Weights of a small mixture-of-experts language model, trained from scratch on English Wikipedia.
Size: width 320, vocabulary 32000, 131M parameters.
Experts: 2 picks a token, a sigmoid router.
Training: a variant of SOAP for the experts, 239M tokens.
Below are experts of layer 5 (counted from 0) of a mixture-of-experts language model. Rows are named router (the router's row for the expert), up (a neuron's input weights, with its number) and show model dimensions 120-159. Each number is 128 + 24 x the weight over its row's rms, rounded and kept within 0 to 255. Numbers have three digits each.
Before each expert's rows: "comes after" lists some tokens at least twice as common just before its tokens as in all text. This comes from a sample of Wikipedia text that the model never trained on. Tokens count by the router's weight.

# expert 4
comes after: " the", " of", " a", " his", " The", " by"
router:136158169155110120163137105166117129162141123085163142078099117121122087092105137125114125185162078163129165142164195142
up0:102147139132138151130114149149093114167146140119149098146142136115083159148111096159111148081158099128141129124096148167
up1:117098116076128139156122166105133102090108183103100129131155132100109109134162121075149124104117122136125160100119112113
up2:160095154132107151145117093150133149103105154109172176131177130134120130136127091129124159106113114107095161143101127049
up3:159079091141118119159139152114125142108128074127116120134113106146141114122129100120124168152118114126186152127108115145
up4:111138135143130105091168127141127138136112159115132082150171154113139182139129109137152095129087117098120089128131183101
up5:131156123106141124133119110132114136142133170130077126116121146089076117144159138159103147124108194105170119101106150135
up6:107098131095150122108110147108147108131164115134131112076166135115131147151113123096112130108151134121144162090097135134
up7:096144113136111188175120122151096116084124125122121137101101119141124117117172123140116142084137085129150139139116171182
up8:102103134157124107173129115164167090108128123148144088132164108136086081108156121137123134143093108113133157170167149145
up9:101185111136142129106146107127131132188154117149131075073156102106141128131159118145135120151113123124151062112141107132
up10:116108170120129139148146113104126103165131098121128152151136169121104099166076074094159126110136131166172099131140116134
up11:160102123131124141137123118116141109112140115159157166149118134139135095109110152134128128143168111138131130121117101149
up12:116134173144128095096100102117145112135149162096146094133119101165150130071134122153129103166138162120086159149123135074
up13:150133155107125156134110127135100137152125102098147092135177162084106168170106099140099139163139106139131153095145143081
up14:130128122127111155143113079156115124117164119110123135134139061149161120131151129104099121117113132115106129146164134120
up15:133134195107170119118102088112135106106142135110084091131069117081150121066169136168078106127131099126107125174178140110
up16:145153127168118152114102085165100152090110082120160157095131098148183117117113128161087186130139168160137159135144141122
up17:132153129108156144166165110146119145150116111120120124131119117112118163113106153104135131133133103150147103112100133113
up18:104120148121120115152141127146111102114121137116122106132130094129106142155142105135125113193135111089126150130114166104
up19:080107154135115135174126163157127153143147159111140137131105149115144156120117120131114120136134185118151124138148154111
up20:114133081112119120128117177140140110141106134172120121099115108136111071082150128099100157131134155121101134131148134142
up21:098126152133134135115146104115140125164128129115139111095142138105141154111132143131103130134105069094118113092118105124
up22:123098143125097142109119103141137141136117112145100153100112129131103118071115133107158174156167115108131082138083120115
up23:157170105100150109132159134142146138103110116139164143089107133143135112100147129177117096163125103148161101148144128092
up24:118114084149088159132170164144134127057138091112127177115107105103132142148135144110124105125185128085059109125103129113
up25:121073070123098136115108148092144108133093144128185092156136161152136111105115105114123116089106135125122155152110131127
up26:135154163110198100103132119120121126122160133130137108084102145125103132120114116134156087101133129188157128135128134129
up27:125139126120142112129131071148171134127122114147132130109091158107123160144119129104128122122159118117130138141125129100
up28:162151177144125146127129182153136126111135137120120163107084149077146096148182113101143102165204096150135123122163129124
up29:154177143159113124127137138107153180128104124116144128117120141103083136130134115153098144119121107164134138096148159070
up30:164097145122157128151088143109136112090121102107119142119115075103091133124162104124051086117163088138128080127142118129
up31:050170152102117153120159109073134110145109122150093131116120143122140135138068109178122087111095126110108107163183134132
up32:104097081106103106135156108141092115124067130149118137175140165173135114112142123147168124175119135152171155131136115141
up33:121160161084124121120155090062157102141123103126145131131125117151107125118160123131113097117109130135109179112144157107
up34:099110089115118097084130186102191136072129132101125151113104119102095140118130159126167126138102092145098139147098137114
up35:174161098081139094119167159125162124094124104123085172105121131131088128116118144106157133173109123131091140122091090116
up36:086113116117121149159150152180138119109157142159121109146117112136143125166124088146098146126128138076164168105143129108
up37:157133113128112143135110134162132166162144098111114109103136109109068148121126148112109119084116063126147136147154164133
up38:131152076119102138138151125146099146146134147096124051111081112146120167101153180155141139106146117145143146081172144086
up39:125167104171126133147110139078093153147132136114154152108113142132144150098057121110099133138096155116117149108178075137
up40:094083116149110118093135117106128124065099088138140094150089147129193091160109154079114104087106106107145083103114102110
up41:112114138164120123112125120152089143139128112107087141058135128121146089138127154113120145127116146111108124127104127157
up42:126130098145076134127135112150143111106129150113103148115141121116140181156110122147134154115146085132125119163149137146
up43:123112146130120126124124154129156146133161125133096166132142112157137113097133100115119145102166159147130080108106131137
up44:153088130142144145152134132131139129174106143148133139112096158117113084135150143137102128106086128096100133106149127168
up45:132162127142102117142096127139114132153155100137148126110133144100094163115102106132148155151155131134129137104118160142
up46:172104132111181164119108112110134108142076129146114143146172143141121162101096163139130146118127116134131130148119096161
up47:060107114120149120138115134131106116114153111161137104118135142130157107107158152139111123144144128127134151150114164107
up48:164142143083145109113141168138094163115162093175129125136141135154147084130125120129105152142129122129152137143133088138
up49:139132109124110147141131093120145186133188109138129109137149151146140085119114100136111123111161155110141110128134149153
up50:143146135113113161101096139087117161137116112130164104120123168124168098120090100132138058104114119161133114106143136144
up51:105130195125129117163124130116094126127177123091126091149111138143136155122113102143118197096109099141111135125143122137
up52:161139143137146140139113142153090141152151140135132101123084139115104142097121155125081125112109161132134162101115101140
up53:116107141111112085106138104146164122143151112157099111123181148127127105134117137133144128145138141128087190134133094099
up54:115183132114138157155132080144140130108155115142073100147130113120131127111122126123151103132112167115121140141140108160
up55:120099134165078079130159145139122089163125136121154153117124080123109107092161155169122166140106110101141123075124141158
up56:177112150142151123138083093145097104127128094108170094134141107143113118115125171158130160107120128150105110141116132089
up57:098138117102146082128145097101093096109116106117103103149156154148106130153091122127092148147081137176158104117095100075
up58:125154114151131125117185145128107160152103102082115175133170166148120155142113158127088137154086115121124111174152144085
up59:119176123138133081113141121151087100109130144109141150102128153122118111101151158103139097178120095140078100111109131068
up60:136119118133134114104115110154120124113163117065136160139146087122173109138106109140143184126121155182116095095120152134
up61:114107135116151135094154103122129099120108097108143145134156141123139128084121151156129124121151113153174119132139147084
up62:128131108134142149129105110123149176157122140105112118071117166145182138130089127143172134125103130137139136145104128132
up63:105139141108126156149163137129117145149092127172111102148162144189115137132117127151135135108151150121142146104160148116
up64:171123121112168136144106071162137142118099143137159146108170146136122089101108109145117099157135117120168130144129133112
up65:148153155165111126144127150110145129131111104116145177160106133102139121078132171140156160125121087125152131117173148114
up66:154124115121142104126088149094188139093129155140129128096126168143092155086124127127143143168137088095127183163151152098
up67:155126145162054128124122120172127133145097143103138126131110125081113128087131150167093128101108125138094120159163179116